Experts of a small language model.
Size: 13 layers, vocabulary 1300, 28.2M parameters.
Experts: 32 tanh GELU neurons an expert, 8 picks a token, a sigmoid router.
Training: a variant of Adam for the experts, 361M tokens.
Below are experts of layer 10 (counted from 0) of a mixture-of-experts language model. Rows are named router (the router's row for the expert) and show model dimensions 0-127. Each number is 128 + 32 x the weight over its row's rms, rounded and kept within 0 to 255. Numbers have three digits each.
After each expert's rows: a language model's description of what the expert responds to. This comes from a sample of Wikipedia text that the model never trained on.

# expert 1
router:083119151119093154118160119110112123168172103192183138111110150138189090118148131167106141120132149226103114123167111120145182154143085138078127128118103137152161080145162149149113120119141183121119109172105143107183130221098181119137098152115111122173134118154138137072225149082109123152083139066117154124087135169096106110117151195173097124152095116080146101099163168155108133118087
Linking words between two parallel items, mostly and, also or, but, &, while, than, who, which; e.g. Greek and Latin, son and daughter.

# expert 7
router:119148226116148142090120157111074154066124120090059071107193122135114130118111115086152111140166074073090127150097180097108117194145142109145184104063155176146135163134122106123153144107143107167127195121142135145160176070077189091114136095161147128160164132121112106077116152134165117099185123160163160115082142155142144152159135153173109107123115090139125151144079106180113109150115
Word pieces inside foreign, especially Arabic and Gaelic, personal and place names, often after M, Al- or Mc; e.g. Qurei, Malcolm, Maryhill.

# expert 51
router:193095116117118092105123106146120123156111152157191168061120140171150122178099139084137079192060171189190151099106101190177113110105167119141095128157093130110129127128098094101154099129158141131128087110141143155111136049153120121127145089082164112113124154061093115168060151141179156057154168115119156100183136130123125148073102081106120159145090107142131085119132121093129107156160
Inner pieces after s, ex or res, such as uc, ac, oc, inc, qu, as in unsuccessful, sacred, social, provincial.

# expert 52
router:151137163157079116111135146153142162086126086099156140137132189128162165076108203146131149143089120125096109148085110144141108082164128117136157149159154160109163189109140179109148129099184119084137093148165149170059111113083151135102164106108091103128138131112077124091104118139132142085070098081154129146142115153144166120140110053132061096120179196175192178127119121120152060101190
Capital or lowercase s beginning a word, such as Synonyms, School, self, southeastern, plus non-Latin script bytes in names and coordinates.

# expert 29
router:186163196117159118085154120161152111168236105137113088110149188145093080111085146118138177204116122160139144126132134104113102155107172136087133137105054075062146142149075142127097180126096116076095111138083124087119140086102146114069121096181115106107106136094170153154043133113145133128092076110145152120125117129133135144110133097077129102131130110120111125167096061119115141147152
Opening pieces of words beginning with p, n, sh or sp, as in p-oem, P-ope, sh-ow, sh-allow, app-roach, n-arcolepsy.

# expert 62
router:112139049133114091120118119142064127123094157104119162118089089198100156131133122095185089133132107164112126176087173134086153070075143120154127131110117102125141136101121133115189128164117124162142089131163139141092123091094128109160161135094118157095108091115090128169163180138140149141140084151086110125151116122154108118152227148145171135163191040124171184109066099181098089101166
Word-opening d, D, f, F, V pieces after articles or hyphens, such as dynasty, Department, friend, wildfire, deployment.

# expert 6
router:189144209133041122114119133143174140130180125109130108134068174140152154115138153058180140080126140077164098122038101102154156061138106086151147162121136115131162137123110149134105124094133137089172083127115143142082147104136111103095216158128127178157180152103134139069123129130069127156109137107157153099105130122123161101108148094102091182115076144130144161144102104108155072140168
First pieces of multi-piece words, especially s/S and Latinate stems such as pop(ulation), res(ults), trans, spec, form, Rep.

# expert 59
router:113082145142115219139113122150161104097132151142112110108095104155160106134146113152118110135103138127107121126104079152097105094092096146120148103122124181079144103168126106144064082143116175136144087128118137073194092080160140133104135149130166142114093140159148110045153228135161074139177050121115109143095195179143098129118146102119109056128138181115195114153104153149119145138076
Second word pieces following an opening t, h or th, as in t-im-es, h-um-anism, t-en, th-ose, plus frequent and, of, or.

# expert 38
router:062126150125145140140154120122093127201156083182132113140111092125175107119152157156124137096142183164102151121173108134161155108162069152079129101112132124151131120159142133131093103114145170158141172172103138130177142255097181152129099174110104133165138129160152107088150108104147150158093175102113163141095122107115084129096120241140100144136102123111083104095196154124086119089134
Commas, semicolons, and closing parenthesis or quote followed by a comma that separate clauses and list items, such as "Massachusetts, United States".

# expert 25
router:105103181133155152166174103091080130155185141134112116139127129128172098117131119147102141076141147142123133122150058164164174108135073156075131067079196116154121088145169165113078124117130180118137157182108123119182150211109163176130087167090106147191137097154170110087178076102146127116142189098125123136095121129114096128077152139143079138127131124122108089120182154144050112104115
Prepositions and as, for, at, during after a verb or noun, plus name-initial As or Is; e.g. came as a loan, at Tulsa.

# expert 19
router:171166119100102094123084093128160156110139135080163128187130077120116134143143071125125149117102141127155176145102129102125162135081151084144156108070219154090149126103155118119134152191111096063107161095104165151113105129182137097104124125151191112112051151129105142163070135099080138194090137155056093128169149104118113086151133050147098102112139092104115157175135136138133190126110
Vowel-led stem pieces right after a first consonant or cluster in ordinary nouns; e.g. r-ail-way, sc-re-ening, Pl-ann-ing, val-ley.

# expert 10
router:106093093112122105103119159178109092121148175114087088081147199132124100106174137086115147139135111055105144211108126081148085074191122113178185132167137156126098132086137153150122080146092116155130145120139094164124155127160069125145118126146147109114065150138117113155052151070104120139143158118065150069162212184110116126107152146156098182138146148121161133128171117102146114169137
Final pieces that complete abstract nouns, often before of or punctuation, such as -ation, -ition, -ment, -ity, sup-port, mon-ey, hist-ory.

# expert 54
router:155081197148217071167117108160170123102199127129131113156130087166102160081115130159140120134083108141172129100142162105119106086129105124139116168108153146133174184114144146100108153181121141155108150128117151108194176188097116051158126123122136133075155118156103100087204097104150087137090118110182165111097154050106146134105072072113100173134135129148102146137165136118120131138163
Plural and derivational endings closing nouns, such as -s, -es, -ions, -ities, -ings, in lands, essays, junctions, windows.

# expert 32
router:131202181117089130094151152114108130114131098155162113100091103130130132140059138113182145190155148114148130114138143119088130136151184125132180131106166079156136126079118142062218166121104130098134122119120133146117124153133129101180097183108118143143114048204076131145171125099213107164151138183125151096106119185098092147123153209152151149150117094110134104098105141082102083131131
Consonant pieces d, n, j, or k inside or starting names and words, such as pow-d-er, Ab-d-ul, An-n-ika, Ed-win.

# expert 34
router:089132143124143146147165102102077132187173100171140109131128118146187103096157108168099126087143154173113156100171090148158170122138088157065133104108133139184159109169181154138102097103140168146121157177102147145176140240120144157152101153096097156171144100167170110082179108095126134141096178095113158152073119133098085108102147190145091148163096137107086090105182144118079131108139
Pipe separators and cell contents in sports and statistics tables, plus indentation, closing brackets, and some mid-word pieces like dif-f-icult.

# expert 49
router:119152138129131102111109103160156152167089091108120162191141086122139097119172086148145160197139155118096109066173147074148124124116142140147110190124106163192153126133170101132191163084149121115178097144138162115098096125120135099090102096089117130131139082172171101112180160152117091209110119140104155105094146184122175127149169149229138167149099108096159087165188139082139142118144
Middle pieces of longer words, especially it, u, g, plus == heading and table rule markup; e.g. photosensitive, pituitary, Hungary.

# expert 18
router:145193175138154132140120104124110102144182151120143137115086099141123027144147140157198099126145120107154098191113126154202122156156123130133078141155119131120141116081102125153127161041090165158082146114116132149134146108143136136109118136138137113129105142114119067156125130136102131103081125113134047150166083064174098152099113101190082199083064097127201160107104082108127125129123
Opening pieces of common and taxonomic words in species articles, like fl(owering), b(ird), marig(old), Family: The(raphosidae), Aust, Car.

# expert 39
router:169147130086105075101132112167124166160153119152148135116093159121190188151122156169183113119130113111188163131169077085108113086198105141098111084153130156166105136105108159075131138143120115117194061107156085111125085110120159123125115147124116088094109124084114134186158179129074158206153171108077169138107167130149147136100124204194115155151126133112178074147134150123134092098136
Word-initial en after adjectives and pieces like f, it, oun, mod, as in enough, energy, environment, countermeasures, Deerfield.

# expert 12
router:071136155106138122128163124108124091132137181129157138131126107067153165131131178061100189155146131142129171099103187159135159113138084186115096097133096103108194102138158177128091130070113161106128141176119074111138161124127176154165140150122111130158075104122110119108099095172136131131112132135150192104128117178167057070126172108164077148154109079091115123147160196104171138067066
Single initial letters like h/H starting words (hockey, history, homes), plus blank cells, dashes and digits inside tables.

# expert 61
router:134148137107087089141125117149127090106124123163170074108174045143115109114134105103114107130098089067115092119204131116159117111090164170146090105107153143123182151072060116141113149153107116118105077138140110126152101121152060143218148104109126058134156095123114159150110116184128164154121129155208116167132148143108201135054110117114135154163129133140151201142132076139180128139106
Word-initial l or L and prefixes like se, pre, inter, Mar, ed starting words or names; e.g. long-lasting, links, Lane, seat.

# expert 4
router:190140148116100156144166146135126112121100089173138096122082146141102135179083165050123134078132077166120129132152143161095153098088098108152129237174107152155130133119124092136113137125150130140063087098093161075082120112144058113137164201132163173093108131100106170141129126143070087145142138105145153077128122160189157127139126080074119132131087144086075130088145097136160179128119
Word pieces with the letter c inside words, especially after prefixes such as des, dis, rec, inc, as in des-c-ribes, Cir-c-uit, acc-essory.

# expert 37
router:188149188148102157085161109157177151167136081123168134129204052132153142065094149122059154147080104111097138126080116125158127082146132132195121101130192159108150174085097121122143126104092094106131114151130167153139103153091072098187142144089129101089147116114090157153147141164134091145120075076187152142172132122154172182115141075124126145161162147146109123123129152188105100152155
Capital initial letters S, L, W, V starting a proper name in tables and credit lists; e.g. Witzová, Sebastián, Linscott, Los Angeles.

# expert 47
router:119150085169131117107109098063105156197164157127122148109124143088148084101102179143127149073122075181119103155152112145117166216138088148118142105117170123110176162135111190157213101083129139104142169132123120137188135111099177106203148076082155153141124109103174089114094127144102109090119118104141112105175100122072081170108113142110148158111137176098120154122132076131125075178153
Capital first letters of proper names, mostly places and institutions, especially O, C, U, W, as in O-regon, O-lympics, W-est Virginia.

# expert 36
router:083087184099153159140156100150137150180172122171165166093139110133195068116125116163103143085128122157125164079143073176144137139065098139090146116105159118188133111144172124108137104113124159123144164161138139128172123215114171107102150162086087155186118111158148111096184084147083131102101172082097158122073147110089091132086118151177069148161124151081117100128178144133080123141140
Table pipes, colons after field labels, hyphens, St./S. abbreviation periods, and prepositions at/by/under before capitalized names.

# expert 30
router:104116107129103201132077139155177135095117162132131109140115150069168088173134113141183181095098131161124179067127139153116130149085110086107097130111179111092120108050146087177188132081121080090137106136177107180131155105160164047158138114161118086164188148108096114127129134178114209153125140121098109122126103150078084090179118154117163138148141187155103149098114123140121124115154
Final pieces completing person, group and institution nouns, such as act-or, recip-ient, schol-ar, team, group, government, president.

# expert 23
router:104070106112155159149116109138124151133115140131108142222118123093106078140091059086130102129114154104164147158158138067072123112182156162143123118148154157075133117150103100164179171119155113138146147143091127108120160088086075141159110102150128079103102157153132139153210121112124036090095156195081130088130156216131121091116101113144092119121173168131115123131157146106099090129183
Word-final suffix pieces such as -ous, -ism, -ation, -ic, -ology, -ement that complete a longer word, as jealous, Hispanic.

# expert 15
router:138131130086151138136167132144163093116149095091111103175158153153101136115080160121143084158151092139146120137136134127152149125173124145152109120135143128176112133122161139139112123126081082113081190147096118172147102172167143178223189117143119152156156168155166084085129092127168073167112116169100113087087174153057136108132169160174146154119102255076132108138139148180159139123111
Pieces inside words, especially ch, er, ack, atch, plus month names and out/up, as in touchdown, match, started.

# expert 53
router:122148138123085120152135113137118180175160108145154093144142140166211129137164143149094139076113155158100158090166071161182176104128098143102132146131140156178148098173152144126098093107171191137134209181123151130171163239156150109139130145079109138159130113163153132090132127135107087099136171120124170166097084087132082096117174157143122128152132105083091088104185185138099124136163
Capital letters inside acronyms and codes in tables and lists, such as DVD, FDP, TD, HUN, ENG, WCT.

# expert 31
router:137096159161130156159159104099129114158146111150146139097120142111162133104129084138131142096123147196121083141141119123159170073162067163101138128128165144166138120157150140133132104099156152115148129189097100076162121240103135174114068152045089131199142079150132127082151093111079149082138178115085146132100081114146079113099148183146094186154085142088103116121148171115089115174138
The -ing suffix on verbs and prepositions such as of, over, into, through, including, about, e.g. pursuing, of over 70,000, aboard.

# expert 27
router:215093080141154132128155139164134075144119092124131196120129116153162131107135138115140099154109077114162159105158111117126089154107131102122126102153100186112151161088167133067127111125173078170105112108119098104126078092089089104099132156142131157130112135117126156118123082093162198115169184080110199126177115136186122167116181140114154122092117052208154132159139148095203145086129
A bare space or first piece after a word-start, often v, pr or qu, as in conversions, expressed, advance, variation.

# expert 21
router:159106169082109173151122162120055099110185106159169129182159115115150154174143118091119111068103184161123177136119163108088134090103088108121122105117054115136113151174117129126058154142116131143085111129126190137191128123056124108053065137136125118125147111075123103096112109124127139097143122125167109134106146077085131102102113138239102177126124096130160155119136119077128121131180
Symbols that precede numbers or compounds, such as opening parentheses, hyphens, en dashes, dollar signs, quotes and slashes, as in $100, 3–0.

# expert 41
router:199110188137118134136180104136125129102084112127122121085106139142150184131102111169102135108115148135164098141138152143153151067131057135116144141127123149120114102140125184170160125114153129171139081138090083040147118223100127150116083122061073130181128107083111137096178130078065107070154118167109112132136093156146110110116115124099140199109103137085113135141132180161081080175102
The -ing or -ed ending completing a verb, like try-ing, eat-ing, help-ing, plus following function words of, with, that, has.

# expert 44
router:080051147078111036095131128110123138127139170128111159122160105170104134128127153072129166124189137143108119105127113091132143146150117076106111135110123159134120170106169091095092126141168129097151228148160182134044124123135132084145114154118154120119101168123136152150076088110085139065173107143131169099140077171164118127095072154090157149115086094140120147117072112202128119090096
Completions of national or institutional terms such as States, American, World, Navy, Field Regiment, often in military or government contexts.

# expert 58
router:179136153125144160085131171149135188103034118073104127100124115132088154157105114097164158102119111104164113107135157174119158119115106139163132183135127100056101122130083167070119140157103149108165101087127105071139145106093104167158101124122062118128066195067083206119110139083175129168130118111121127154116144078142148150153104095129174127124142136115174198185148102175143130147146
Verb pieces after to, would, can, not, such as be, have, includ-, conver-t, pre-vent, prot-ect, and -ed/-ing endings.

# expert 42
router:092126140130146156148168104098093128188165103167144110129123113138189102097155106169097135085139150178106155102165081145165169121131086160062137102115133133182158105168184162140106100109135161140127153181106145140179151238124148158140105155096098157180147097175171117078173105094126135139097174095118159144082114132098084112100152183154092150162087141106088095104181142121074136110133
Pipes, spaces, digits and percent signs inside statistics and results tables, plus a few word pieces after list commas or headings.

# expert 45
router:139150070200073138139107158133149188123109067116132075127176105137143130116172121169144126128153077097096110124136154123098138197156122071141126142124140178168125105088123166097101152154132170088177093125094090135144138097077164179146140069153149125101221101167144105099061095146102190152160171145120135123105117088117162113135121132110126114146194083090114136114112100170078083145157
Stem pieces after M or other initials, like med, polit, sign, ed, direct, as in Media, medicine, Medals, signaling.

# expert 26
router:105120135123140156146161104094092130188167099174143110130130113137188102106154110172102122085147158176103151103166093144166173113139087151066140096113134137170154105168176151141105105104142169144120148183100147147178141244119156159149101164101100145184158096169168114079175112094116131145096176089117156145078110137099089107088154183157090146160088135094090089109185145125080137119134
Year and number prefixes after commas or parentheses, such as 200 in 2006, 18 in 1858, and digits in score or statistics tables.

# expert 46
router:099137151125158148149158095113078114185160067138135130080176134116196131127145151172143125100135187159086122119120147165162177120099062144080139087109124155147148089166157154172126109101143159140104170166127168156133147201163157165171118200117068156167162120132154087103132117100064123130113148079138132137082100173109098114092173180162107149149081127120119102114200157154071138127148
Single capital initials and abbreviation periods in names and club names, such as F.C., George C., Jim C-ummings, mostly J, H, R, K.